Below are experts of layer 2 (counted from 0) of a mixture-of-experts language model. Rows are named router (the router's row for the expert), down (a neuron's output weights, with its number) and show model dimensions 0-159. Each number is 500 + 25 x the weight over its row's rms, rounded and kept within 0 to 999. Numbers have three digits each.
After each expert's rows: "raises" lists some tokens whose logits its average output raises strongly, later layers aside. This comes from a sample of Wikipedia text that the model never trained on.

# expert 72
router:479463466554450509465504521485480534527451472493489513528508463478534487522509482480533499485492535502503495501480512477512499512534508501505471489521515460469516550511532501472550521473505521490526471456526497454549498469476497545506499504510477531508477510522518469505541474505472475498543516491475487528491544457476474541488492486522522518494494535537498500520497486525528478454474490489492498534491507489500469524507520474511493536536504547502501534520492465550481493550475465
down0:488472490536467458496524501511499476549474532553529476515499500501463507482496478491490515474484525476537514513520451573501510510531490514505493493540504495529516481518515489437476553525530486479510489488508463536542439492517520503509501484507497479531504504499480532540490525461477490488556508484471515488473519475540485515515483463487489481521506501499541452485479529530509525500525518466491489540517542507538510475492513488528464457491521476489488487520463497507512489537511456
down1:517485497526510516527516531536503486454504522496506495503515452539504510497509513509509529490499537531522434518527469498525485481469514539555520464458488473517488469506501495527514497508511514482480487522490507507528475491554502492484447536483484499499496463478515440508499504495509508480485509515485501444474507443495526533531546517473447504508470476477516484477466503525504480498470479487487523452455492465518504450513523490509500525481519464511516512480539458460470527481455483
down2:499531477495502477518516470524508543510483508527466451455498536526472502466507514480503498459504503510515476540514519497524491485526504484528477480482506514513521522510495462496451536532546489487528444524488511550561467513504493492489481491501518513526514480491498510512473516523495440481492507484439498503525515503513515488435515492567505469500459475469532537511479496511485492472498529507493455485485527509480529525487508521548450522480539502522475505538509501500522466535512474
raises: "word", " Cinematography", "edited", "down", " Preced", "shed"

# expert 110
router:511472504515456502511487509491513541514462493526512512527497471444508456524495518468511493459509497516511465505509486484493500482537510482550495513519506495466526561519521494504515524499510530490535461453525496476550498466456512520515468501501506533514483521511497480511485456515446497549531482493486479506527553469465508538469481471536535469495487508515534515524506479523520493501461468472526533510497494537529452478481528498527496525532483531495522543502459484537492490541492503
down0:502555502457495511524480482478496526504460540514518500478468451514493532501521543520465467498512489498484489485470487444504462518521517474534481469487516505520493486510425498520501512518475478506496505493508528492468494503505514498506478484460473487514440473471462461517493531494549498479492485487514538499488483557510489477500490502500505506541515499508451491515443505498509502542529487446475502520504541506461480517529486535469485505539458493492491522473462568496507503482534500
down1:494481478457492526537463518557530505512510499521539485539520523481488488510477545473493486521498481525513506455537487523456515496465510526507523500458524438513541488492490507543473456482497494535481529503522570469515486481529498502487521496476484514530509470488524509496540520512516492447471464543475523522491461524497502532530518492477508515486508494498446496484500527498517499514513516497527472495476506517468484500499489504524520544490478463474571504512510453521535512529478522
down2:502478512483493530460489539560507447483516513525539520526517525508466505491505491491523474501513498506526531504547444463539502487457500494510510560498506519515491423480524521495503494515491495484456509514519538498516500477513510496498513504523525460508524465511517482502481482486464493473477526515509517524497559509498474466521463443494498476525494516467541485497486557495482485488511476561490487502479517496471507507510536509496508491505480466528458527502541484457492522527549523
raises: "pl", "reg", "br"

# expert 17
router:489481485551453535490515520511504538501468512500512466520528487447536498549489468493484494469496554496511477499461502468539514506523495494509474548486522494510494500470501517479554490477492537484517475437502515443537480503493498547493486512473490491485472498497518467497556504484481467526517510476502474546487535459465487533500495528502492527469479492494519477529480499502506488501476492530517505506487511464488464472503519507482501540544495516528507561519515484545456465534476481
down0:491480492473509504478477531488520526470451450508473504477514503512522498499509497515487488475486468495501569525488518503515496481465546480501480508510512477537478498520470487536500521561571471512498537467522524520535517514505481510461519527504486475517480445529545535477517506465498491471472503547464482497477513478488477525480486544489480523450503517489492558539483466467535497501482535503493519483483482489469548554463487497502520500493490525482480473498488483511508522465511487
down1:529516503501540504473553473517538490467522514520477489465506447532518473512521491543490474487535491503491533467509472524511465532520469477481500557515456530461506468461529500505518530481546462514484492478516474525506471470492449534513511538502507502504531531526509512458540506509536527478534504490518493468541510493513513504478473512504536460533519517492491476513535431499491478503535538524505466493497550479482507516487531473448499509494479498509501506528487517498499489509507473
down2:458546479534484489522515514513515489477473486520504482524518533480502518497498522545470497480504495491463546501464517521489506429510483487508464529495466546512525477503553511471496522515476490488479457447511519463498475451550543529534494488512536474520483502499459489498508496543491531525508489466567520510480472555485535510507467514477495521497461490517496517510508493560498481479501520471486521513514474523535463470495497503476487470525504521528518499484508503489479471544490511
raises: "ion", "min", "ant", "0"

# expert 14
router:478456472540446518472511524472497539527445476497474511527503465478512482530499494469525504487501510507506497503474530490514519503526512495510475502514505468464507542507543500472551534472502515497532464460526512450544509465468502545517482508494486534501482503518525462488531491507473466504547510496481478525498542450473480542496498489518513503482506527537510488517496499531525479452473499482491510533498510491497456515500534481520485538539501541504495534517496467542471473550480470
down0:468479540517505519499530470484519462492526474500493486493528502514510521494526517467525455510524493519470458495460482529469457497550521461490506502483463511481491552478524500495501500489469513529500507483485524490511491487520508515468527573508475543550508538490523516491516548516505461482521516522483519461479537493505496502508491515459500535510538542482532540494459489523495506493549449523507491507495500500483488547483493481488514526480527521452501529491507506502465464500532572
down1:463460509504515490472536526514486527537528502505517461466506471510522508537528495537507487461503476490497480531518524514505451418499475497499491438546530552503496534505485543493540510483457488499501533506528481467478501496537461495525463461531461485507496484523528465501503518525535478540494477533496505520463528543537505527499483502516488517530492491492508484509484476522498497509521461480494490487481459491505536508546492475514511498498502468519502499508521457557511456491517509
down2:470486513492475496492489498518503518494529518524507506528491524486486500568485494499488485509435476488541476454533502514531536509510528513477475464472486490513494507482496531477498526484496513526527505491506548520542481515488497481523500503481499517475472469500524537483536525491546482482497520479536457461510534522468436512497458483526491538455521496506488544499545479532529514487460557508490501511503474520532517497494472470496556498550490502509485481496542501543465498506445499
raises: "ctor", " recipient", " composer", "rian", "matic", "ér"

# expert 73
router:478542497468515481540490503496516527510559522472531484523502520514472459505521564485544559490481485459519487487515506533540489494474511524516472500472503481493499494463453494517462471468495530477475483465525484477497532513516506534541503490485534512507478461506518473509475483526489484489490548528483535520490458528470462544483506500497469479491497481482463508494477464512516460528481485516502495555533496463541526477512492455478507522469484466492486526471459500529504491501509493
down0:483468519505478459490499466471494473522509484508520506528478496551501515450517486481501496484518460517490485530460485472506483442476482473532503470512490483465530559534494463530532528482491458498502544505486466488475522506513476495497517479527480539506556514485504502501462498448493484498480504529487502481475501557553509512492462486518541505483502502460433499467495498549473538493496478515496513477511455517480461479490516479501462530516513526499499489479526506535527506521462494
down1:517498531543492456488501480482515488528508456449491491524532477479481443546491535514498482497509530499501521491466501531522480481525521503543502459495491482518469496434496497501537484523480449484490497512523453493489526536457468470481525506502479465518491537494546514473523488503491506548530490484482552513453495479483495508528496538479460524513509512511527499512481453515484529556487491501457483537477500508480469493494453473493506521489506525464522488531505490515537509509511458
down2:513478489492501503478536521479517536472489494501520503520494506513491469524499481490481497493516459507518543511474537520463499513481498502537521462501520491532529482475496514525440508481535536475513498501526509525533493471535458485493523484537528488453513526479475476494470510489486529477496524490563466503470494488499505516552535483469499507512523472514442485439518501491512546524532470453455484486537462486536491491463488507538502480502450469480506486469546538473490509539502500
raises: " ", "\n", ":", ".", " (", " the"

# expert 24
router:447531501529469490540456525458445484471517538508497517525499505526506470491509495490491492479495462510531547454461489520542509505530485523511504512481496496474508472476542529497489467521508520482497484462535477461522473496478476542496488465448541517490464480525509500540540505506469515489513519488502468529532532517455474491498533477488472525521515501482483500500455481533500519517507518530469473498491466499525509507502504478521512501511479456514501529471470528527499445535473545
down0:512488538447540514485522475519525499484498484499485511466508540487492472508493533466563508534496469508475557488446469497493495520527519538539515486502535527443476499502510513471514496504465510505459506512470528520467478534502480470472486539508486472525521460507491519546501489491512537521475443520507499511522581521488485472483509475488495515520501468511512496511461495507492517478537466515497522493470498525495500466524512501498521489461523506523551520485555479479476520480519489
down1:506522490497506480450487492543534501507484489479502502511484530458519458495514514443499479488521527513508528515540481508522490515492545495473508518495514475457495503529547542537517475509498530435510482517498434551466500484452464492514471504499504509486529504498501533489497479485496507533497505448478475497506482524525528505538486497507507497539454572497476497477518457510512507485508512462528510527455461473520494498475540477506487481506524546518516517524536514468512452496488485
down2:478529461508540457493529498493500499471514502548514460487504494471453481512488523549486511521502509499512481502481479505529479455477480517539559524498535488470479501491505479532484495514527454460514501487508498490465512491482509526500521511510522471538465497510482483455475542451511470484503474477490493528497528499519488465488500477508467466449502517490512493534512513531527469490497485496474517520495493432479518503533467520491482478506504526452498505451465460480478504565478555
raises: "-", ".", "e", "d", "y"

# expert 122
router:482507472536491490530490520493521476493484487489531523467557530541531513472517515490483452493498477471495490489518479529545457516512486521472475519511466491546488478457499464482505506519497501467497488479502520502507492476522491462483501450489482453477490499480509495509541495466510465454502431487483478462513522505471501494518542488471484470466466493500438478523457485532519529485471524485488474479480509448497505495520524490553501502538497490533468512503523488471477479454492540
down0:512451499503507524545476429517573454548447491498521511505506490511501475531478478446461542521502529493484503484466488497552478512493499540496558468513519495461504554521474509480516495508496524473468545480529519476529535513502482547498510508534491504476523498542493488456458542517494482527508513494487488496494514482476479524482493493512517541510479470522520485531520522513500513507470507520499513488483486507474475505523477508503480504511504495486545505538492513552525531529509495
down1:501484469508539477532540492504449526554498535492483482504538488497475535492513486460512509534519510512543491497504490489500505519470513518523471452501474450516495458490511511477509532536509534464512511489528499482506486476476520487526504534508508468480478497500433508542511533498485510519485489471504483520519531472485480544460461510492472546473485504508480502522534488560493498539531474450497538482485511517449458523535536516486510508443503508538484484505481487480485530478522486
down2:472485487518527460488497571511523509517494529499447492457476498502491479496500470529498478501517480527547502500538504468479515482475494501499496514532527524488466502497485521442463505468480524523552485516517509517480509543525498513497534503520488522496490532487460540500517535484508542447493509462486462542535498522516496505505547515549464488478496482536523502510485499512497511540504512528516514502490507536484528500534474515476480509451494503492515480448522576534531475498497539
raises: "s", "-", ":", "in", " ", "e"

# expert 60
router:478466470551451510467505513479491534519450482494478511536505464478530480527506487476529510482503530505513493504482514480508499504528511495494478496530506468473513544509540491467549528470503519490532465451521493452548500462460492545508489501514486525513475522516520474508535473507478468504540517495472480529494547451468473540498483476514519519494499518541489494520497501525530475461478489493495508539486501493497469521507515488510494543542500536506491531522491478552470485556474468
down0:494498510478468514509453521478513491519517530512477458513523480507547425545518475492461484485477500527484492497446491538456505529512529508468460522525494519505517481505470503488498455516527448520518496500497505496511469491474491478503470501479504503499536529484517495493464507440451488518518465557485515509496535512499528491475513492477453528513458548476506525535511495552474509504492478496520497502500492518516481473491507486477479463557528472547551498479518489521526483495516499
down1:493552538471482514482516498478512506500509466497498489488522553475492481465556508494491522500501538529470518507485496468527514505541545524486527480453527476477511469511568532498507516532549532514500558532488510468498526491517514509498468485526506503472490498527515541471503504443531460460497531508498468472488485532496493484483516506542540503511481526487505503474502533436474471547519509492504546504483528486507510496484536495486473483447522468515520502538497494470519507504487486
down2:540521484457533502490471497520508513452509496475525471515478493498442521479515479515492531494521495523477483516516453472449518527509562449521529463522503502534504514531501499504526492499497522492465507524533533466505495464509518493567539527506487518509514496539496461490518528547515542484518520482492532529489479476479530493540486498487488505535533544494483503535506502481482508463496476471485499501530509492508492507483466451511515484506493491491479491495507480483500561421478533
raises: "\")", "})", "pper", "election", " pandemic", "\"."

# expert 44
router:518457503502536479470503512521469519500499469499506515533441469446553532512532492484507510512489508506516514532481494503457508491529494501467474508516532489504501521492492503505532504502514494536496458472532531485489521495527491519521504510468520496513470519534494457463548483482468512489480486458501496477512492500509541526477496499505499551468472512504474569546499523503511537470470461536446491531469497490517480485493534459496487543506469461484517467504564538529531490506491521
down0:493493517486519538475508493516493485513465473516485547516515520471476515510491487506504548493479520502477488511496487530470461533485527508502540510495460477519478506528474462520517499502535552491535509527503500522463515476511486497459473483503551491465497502483520470557504492470502522458499481503493476480483498470514516510499527496530513533498494481503531484519467522504535482513469493504518503457465488502430491500539527543489506492449512498466567482465577501557467535491487492
down1:481492474503546480518492566507509470451500498492527487546496497451497508464452540522488473470544502462530494478511533527468506469523479497500500457449497503497554502527529483540425447498503507478471493486516494479495472505513512494488503493408494503507509509505513529484506486499488468475506507499505492497525468509508464518506490459508527489505508509486499488468546528467533516474520540482471504456501491509507537506511480475484554506531507502467516486469523527508490515502511482
down2:467481498516507498478463499529522471448493520511483534487505510494453478505534506498517510495450490507529515482495505473510518439507585442510506518484467503499488541499523514499503537497485534519513527467516519504507532481516499491499481503519467466550496509522499526470558521484471492478480506510492534509519495450494498507514492491488505461514495577505523494497500470482501502483504542508471518496476537500519477456509528442501480526486518508498475469553500561506514519527542490
raises: ",", " and", " ", ".", " as", " in"

# expert 32
router:481459478543448524475506515484493534518457474498474513527508462472528480527506487471522508482495538496507487510485517479515504509538515499489466494519507467473508546504528502472551518471499525498525461449517494443555504466478495532515487516506473533510477508521515468512547473503461473499537515499455487522482545452474485524501494488524508519492500523535500492512492487526528478450473497486485495527484507497504467516499524479500492544537498539492473523517482471555475492550476469
down0:494510479492470528504503526494530460515498484487462516476457465483473469463533498503510502512519536483507492529511477492474502485543519463524464453463475475461491486516499481505514514492478511456519564484523512521516477525475530477453546540522470523501494476505509541534481497478496508527465480477484508508483556470507472480500526473481484492552487524471519505492449505517531501541504508426483501519493483503531469508484517454511480523514511444504468488488501489473523505469509464
down1:449470496471488487468477489478452532528491504504483485493502516512495484494506509501491505502520534479524523522473436490504519495519499466504481533469494470502528498483506503428508488507475445495488531488476501483490494471529486496497494542530526459529551486511501513485493522524543477471454449499499498502526509510514537542462460496435455508494508529470509503494474515503506527532502528466514548521546529467484506446526523529522494471507528482506439499504513486503495501517464514
down2:522547509418476532504483491502517518507510478494535497511502505507465520496549531554523513498501532484495454519520465464436523514500501522513506483523485513518483480462476520527516472496509557527506510483480515518544520486462545497496510527516488499512510515525541529532519520505533502535557518420501513505520485490500485500515513496503494494516492526476477502466491530493466489486476490473508507456507475460520551449504491497517524519451508512478529462492494469478518515509522494
raises: "ness", "rate", " climate", "land", "isation", "down"

# expert 77
router:481459472549450517485514518480480539527443479496486508527507464474528482531500495478526494491479528499512498509475518481518509506521510504495464498516509463472502538503539491480548527476493528489530466448518476450549501477471489541511490502498469539514481506521523466499529480505465472504549519497472482525486542454470476543482495491522506518498500520546494502513490493516539477443481491484493504530483502499498483518502526470511495535544500547504493526514489464548484482546482466
down0:469543491510519492529479496465497500485493488499501516484499505507508495463492483494489535543477468504505499511524506511471569488533499536474499512503443482486511503449515516474513492502510526494483527448509543497511548509529487490478533509508504507542522513534511531482494510460533515481511453524488515466509517521472477563491522480467521470468506530467541512518527493505488525458512514525526503498515490534504492508507514448448484524481495480465466507552507467533509448455527548
down1:508535489528451476487512512503522486505520498547489521504528484477511531514499505499459500472487487513512470528494577463524497508518543499548521476498499495517476506447534508488500500480462492503526515516488462463498493476531470451536492485507457485510478489486475504484468514475471515522500513510433536524460547499531474523506481519466519505510518492485549497513516494493488520474475485476584492493508480518527485473433501535539479491482543522500515480490495483505497480536490523
down2:464493531466499500492455520485528491511548497488528532501499449478513523520471529535481478507493519530481532509519517510514472512542506481472514524553530470471490533453454496478513513536511470476539531490461496523500528515478534510487464466508479489459500553499533486480501522491494494492475524490507497499552511510498501484463463541492491527486519522469509518471546467498469511492516539517456530513505545435472491494515528462487534522494484497500501523532463479468501525503504477
raises: " languages", "ists", " religion"

# expert 43
router:495495479519460517457478501456509504473459522480492502492458485490498477507534524512512496504504511501533468481464546457544524534544498484534507482504523471451519519465504491490519471479518516491525467491514520471566505503473489561523520477461482512487498512492495488501553457509521472493518529507490473498516529502465489501488519490538520527466504493496481479490500463512532465481517517496471546523477479438467505532499529484535503537525499503508493482543498479557500491519446518
down0:515512506474533488499441490495523497496502531507450533417478461473514521497526508462555484485486491510467501499473511494446501476512505492546490487494513498499461549471499500554502498528503501487515490529492505505504490542509482512492491520539496472493453494579532525518495479490498498498511493494483501454483481549510498520500520489445540521517472476488419499519486477516469508504488496467491497474503492510522545512539481522489489491516515453517501505470501544524519531507489497
down1:504489468467502508462495518430501510498527497502509538506516463511503433501522447477531511494498523495502493490492535483457463476526492489506501498462535451491530506537447497493500487467497499497478519452520507493519433489474511484504515496475513485498539471524491500520523477519487504495492530497488492493500482461453486519576543504470475516482510520499488492560509525482470480473461491466471504480510515513517517505499480518536480518518551494515515528537525451514512522534504463
down2:447485513532457520470450532499517507484466475513498494474525473473536492510471515513487466485532493508491524549523473504538491493475539515491472527506505492510474518495502483495530483546522523482461485484474469515491534457547511478506476525510472506517499512532505548476507478500445465522486501460450479485478508488508534527525497521473493468498493446487450495462517563499486483489462472485502512497471492497477475494486469451476515460445486500487519508496516468453508497501485494
raises: "round", "ature", "ify", "e", "int", "ing"

# expert 51
router:516513482502486489483539507541495486507522451467488502533472491488524477510472517540487501531516502489535469537508525499483468533529516480514486536504525489469473522450539489447508519502494467545495487486471514457504529491470457536532474484481523524479510495528529474503503474539467463527491514498463524527474533492468473502515519516485503504471528520493461531504484529526523486485495506529512533518521499522526550496470486454491554531528522489479529525475514467505458452492468463
down0:453474527466514488522549507488475486483501499465504513537478478515505512459488488496483498544471466525518515503521492500476482516454505489541507469487520514465475486516494462515504549484533500484482494510522509510497528503531495481452477523535492524562486473553482517499488448495511510465536514525474525479473525480474469494464484515511510528519515520493468514492502478507530491501481504475535547461552444538500493485486533503478454471510494516504538514471506484497503483487439559
down1:501499496511556507477502553505488485448500515490495491532501466461479519496464512520487527512495504475445502495502492539492491487463505526486472462451534470493488511508499499447501532467500485524492470485460499496528554481527475527486485503561525520527501474482532494521516470482465472534474490459450468517514498479473484557510507484510456482496518478492504511532528546499498479490477517524561486518502520485470488490495560484472467509520538527516490479481485529511461476507495510
down2:475464488491472472532499469542491516529503503463531452520507538557458526546542513462478504477534536511541487485516521506477534522494476520495492490518488502449491496515504484518533486514496449501515474496467496486516499522455476473495480490496478514512482493481548501510484485464477517452533520510496537502490496466522488486512514500495496504490525448472518507508468507517526535556566503513528479517521517474478514511508524554509490512523521517443517501508499514523524505475455445
raises: ".", "-", ",", "\n", " and", " ("

# expert 104
router:503505509515514513516491531501525488486500490536482466517516492541475530489523500454516473484471510517503532549528496456526496495541504492484463492481507516497464506496499443440461547483459524473454470499507522492477490532532524458525494468487499447514478506498521480511511479498500485482488448504487480479485508506480473534472537471517505471454524460526471501502487518520522528502507528480467479478499506451513515513487550512535457516532531511534448480472518515465474525474511529
down0:512502508455474482456482490505483512486495466515546501470462507492513561550472482474515516467499488488562491510507435501495470501536507491548452551541527509487497472489512480506502505519510480527482483512530523479558483465498501481541504511470512493512490486481533472504536468475502498506500503480486529536478493470490492489477488514526534474483539468530479502543513476490482508479496536522507465472499531476482500525561493491500473567536477472485465498484503495474493503512490535
down1:436511526474500473522503475538483469480443512487485495518487482519507515481518517481468517519538476497511535477490483518523520473512502444459521486514520558507487528463535518489525504501522495460547492519491559485520516505533553488503483504450501475492481560507516490522507514494480495532499513511497494459547512501531515546499506533481491462536478511525543524493451540488481514523491482501461516473464524498497483488490519508530474527517506504551499491502499508529493479515515443
down2:500534474471530492515463561503514467456545504503510501526519513534474483487481498518505490521471507469514523497478502487521510481528519509504481505511492504546488537474495480529479474529494479505508481472479515503493489503533497541465460510485481461486477526440502518470504534531499500457507518485460472435523480565473536487478507478520561479476510467489496516453517506512468480469505467512467511488503516464515573481506497513495493518510497523470456515521475468519543516495485514
raises: "t", "-", "s", " ", "d", "vers"

# expert 27
router:479472491492469531513472537460476496474456553530480549482477468478487490507521535478530504476486449511475554459505489475521521510511506486486501480511530496479497468499505495482505494475501533463483475491513492503530488475462513520505516518465548503539507478513468469502539467473476481489523487512489449514483523517501522484518485474514493491514514508536481476472463528497506554476528504507515464531448536490526503511472524466554490492520479459533469514501462515504513530530544539
down0:463510474540483500481533545523516507527468541502542463499525496496539531502439528464485527513513500498514502501489497494498517502545476478505491499537477495478549476502493461475482498457499543521505510473509501492527503507487514499493464499500488518507536451513542533541443467523505472474519464477462502490505542484464497534464520504489470523496490510508520524534492508510461502494485488500514523536502508467511476574565479501525509477522521532500498477477517455541518501523474485
down1:567494517488524551479519525469483497513511470509505553514462474500573473516523527489454491502525486476499431501508485495516480522460495490485447503476502498527521569509495510522521494542483543500489482482456474484499531476476505552524459503505482494477482499506525462528448521515498489493498534481475495479503502509496473504543491461490494498493513478469497500484502497503477485473519486488501505480498479523543455537471479524480468510515505479545539508504510490532514530504469460
down2:462482480509493487509437493489474523479520549562514491434467500543520465488526518482517521507503499496504502513512460481503499461469500535518508493549505511488481474488505522505498474483474512499473516440499469534517512499472520509494516477498492432479483480493507473494486490465522494487518506500459490534497500519511514501501483472456493513489550455473516458576511481486517529508487498463480501546455469501522499500502482508535481475493491506543444492493505486490488480545522456
raises: " ", ".", "e", "-"

# expert 28
router:532510485492546480479450508500478494496522499499551478503473464462535555489531473478511532497469496440530508468516514477452501497481496477468466526531531490493490538481480507529469464531473501536485497434532483512537515465516466511517508513534471534499481516525514486447495484498483496503507534495516533465503506495518524496485454502486546503467489525510523493521528488483514529462556474476463508463478500486495468513514523504492488524492476459513537482505482542522515527501509500
down0:486538507505517493526451516464488506543484500488437495519489520492491472512458491517501475443520525510503500481518475496524496488498509527511516492466524520426459497514538485491494509529514562469553459477488524486535487505544438522491488484442505519480462488528543458506520523495501480498510510476478492483493492496476501483521479482512545512497519510508507516466522508480509478480498518465488451488538544528556487473468514490509479512475539459519504485491481480488499497504535517
down1:530485515471474546489480519455506507501482499487485519479487496555493501462532488505523516500467538546452533500507435494529516505494530524512498474509500512495532508501473483493458524508470549467518473505500543478538477482473502537501479479491503548487528538476495502535470484501459458477507506493525517526478485485487495481518508441482471510488451517508540484485468462520450466531483529495509513461469523503453505475532479506536485490481484498537478502478510501505520493487524551
down2:494517479498534503508507515474457529531518491499502500497517494514537499503565510481524466548516469465453513536532532467472500509509511500519471495492513487534541506515500478526532504489490462465500473517520488494498490496491511520456502515488481544475437490490447483497518525459512497439508525496503508501487542451486511486498526498516496509484483468480474522496521478492489455508538458496559520509519534482486505514541464495480498446535487529509464469489469497496560520463508469
raises: ".", ",", " ", ":", ";", " ("

# expert 80
router:483453471554452520482496529482489534525452469490482512533497463482530477530505479487538515476499521511515487505482527479501499507534519496497487499517502458476523550518533505475542532482490527496538472457521491450552500469471498536513490503509480537508473510518523457500548465510466479504539521506476484529502542450463485531489499485515515518498502516531492506521505506534526478456479479494483500527486496490498480521503516479507496528538500537504493520512490474541470470559476455
down0:479554527470453489505488535463502456501504480481494525480499520485497511518472510488509505468463561511490496516523480521542490499530485490530526523525509521509508490525477484495527464501522480531548454524511504492463485504499454469515465481553489527540447529514501496517505508534486505501504502483519487531540486485504505512550513505528496498501560531482522470512496524511497561498455482544503503551489509522507510473474491466477508511503492554466540491476530526524504451494489468
down1:516454500509481499506507501499526504484506501517480524479496521511511503479471512553508447517528525493484555499507516549502530513479521482480530507506519468530503463532525523514443530499523521509546531508489491497478482473486485504483491485524536512532537499482511460512544492500519478512510514492471498476510540476506546541519480519470488499488518500510480506515544505514466479520493505523524445542478494480505494437506505525471480549497498473491507474495436480508556508572512555
down2:485494493518514532502508541531451513520483471510490496525552490532477492480525506526491514480472522481490463517519487473506486521471481506494509475515491531510532460441487479465511511507504512517480471511544505543513521527499470513502446501521549488482560536478472484540490530484487523504480430536531499494495481437505526474500535506486514518505543489513497545476466504553525512524507485479524522508535489502499503535492490485478550547474519520525498473478492494500517533468532518
raises: "ate", "all", "ennial", "ica", "Honours", "field"

# expert 34
router:513505483532486486467501525471491548515473471522513521523503483487516463538490524486532525511511536526481500474472548468528499525555501495485488497468508466450495538517525501473529514485489534500502478447527520457532529471500474521505498491484526519535476502534524474464532474517449488535504477519520468495481476517485471519497482492540489537456507522530513487520512468540521490455524486484496502487505506500527452517508526468535543533503529537494496501547460463525491475518509479
down0:511492497493501484505520451499547463494525529509478525487503493506483485484477531487536509517498487471485518501500539505520475479477511473490518444475508468532479468493494543495495526511514538477479481487520494509531460519495490514532513485549457459495554509519514464499488473447500484529482528497465489518486505467486507482503524501515501510485545529500476555520457526519500489458478513457436471527469497515536453471512487523473463479503447527520495468465529509512496488540524539
down1:527482472492491527557510529521541511484498527515496470444498507514448482505500495525525494520504489466489518468490517506454510514507488521493502475469450539499475547448512465540460505542486485477485514465519473494478495515516484553522509474443468551518523504468507471466505491507484509474496471464503489509496479503467478494525480534458476471480532522513547507493475494529529494507518558505504494503463483540497446494494511522494455495494506464514514475492512463523519493493537499
down2:503517533479471492541505454520479513507498499511561520516529493486481507464532490522532492527508549521490500494552490493519545475442516482437479467488504470514476502514502531470536525506494541514534510517532526502474503506489482536504484499507550445488536492484541506492512530477469452473530497513519540460522456500490518473505480518477501498498524504528539487523495549457489510530515465490512522512528497475529467503503549486525483467496469489531459520521510480501512481477486492
raises: "ist", "-", " to", " ", "ists", "e"

# expert 0
router:481458467558447516466510521483495535530456478492484523535504464479518485533501480480527514476504522504508491512467525473519508514533506507495472496518513462478520539510536496474549526471498515492525461456510487456555496478465503535504485499502486535516474510527516475501544478502465466502553518493470473528483537451467478545486493478524505515499498515544498494511499499531530481464460478492491498532488505499499478501493525470505503522541509544503489521505498459541475491540473471
down0:515492521464488466509542510522487500502521498457460471529502492545492522514490511541485442504504497516485510489510555541515477494529499499515488441500523505467494535544520543532468501518529460522533548494515516509483505503489518509479516506491497510522474524512510475520496470478530530473496493528518500526481461497511485466450458518526490463516479499473480499498522497472574488525473453491526493502475493455486495494507489502516511512474428506519497499486526509529557544470475509
down1:512482528479483476522515488495505490541507506505508469519498444490542463476513550528515489483543501506494502523484486507511530526467477539492505519481521494489470448514468464486529485465483474529467479451490514479510488488542499492492439484514468495516544534469496502455502515525513474478484510490483541535468485518494515530544525524521489542518552509506479523513484528483456461539515492535524491520457517478506516509520476464459471559525502472483473527485499516528489492496518474
down2:472512485541495492503504464488539513538506481512525499496536513477470527508509481469478505454487519470511494473470512469508525532554468471526500503504492554505489547514493495497538482503538503517562489449505506469474493513514498467510530544523481500500517517500535497531481492471494494546464487495526525513494527524501533499518492500518551525482506497474562509547513459502528524462508501497494547467479506485515527519503509540520539528522529552477473491458494479548485539506486482
raises: "ional", "ur", "ult", "arch", "mer", "ural"

# expert 92
router:455484507537520512484509473497441514512514465529470499444526489478502519492517467497502481468489502502507454488520473502507528510449499518538472479511497545520504511537486530483447464504484478540501474526519483467465492506502522539519529494531469519482502482449518498534440524534493474498537532461516485494527512498525482477492496516468531530528497469520522495497500472472470483498497490486507506489492528473521511506517483539452532486449473482485477484512508512428481505468469471
down0:516477465522505491530539525456526484494464468505490493545454482524449488482468484496509503490507500519448546496489523505534510504493488530475511507518487519507489515478541497514484469505491517484495529466502510458494481489486500561517506536515516509479491555442496517497492448513472541526522534510495492487502506548511508538532525482509551462521530497555504474529507497477474519499511480508483492481449508504536522522500510488542476468498464497494551505497507488487516494476535428
down1:478496481509515480545522492493560461501516525523523484517465530449473502466515532465481498514501547486504493506488500469489486458533498465534515522470446472462481473483514514520496515497481533491534491477520510532477496499530451501520490522534502449495524496494497491504473515516526501517504485510472491507509481486498539497490449507504476457433487536510528510499480500486517530519546499521499494528457492523520440454469526525512478482520493473477566483479502499519456542508481503
down2:536497471482497462450450501512522483500576493444466501488432502490526500483492486485502469520482500487490510489468468518500474485499480485473518507472544490515506524485521482535505510540496519484537441498460530440512505487544464484474481502491469531428478516481491497513475499482492519477521496538486524469514527508481498501488496502529486500480542528489456516552501526473498486494491502522481528474482519465511526503478513514495483552487464486513520461482540509504510495523530489
raises: ":", " the", " other", " "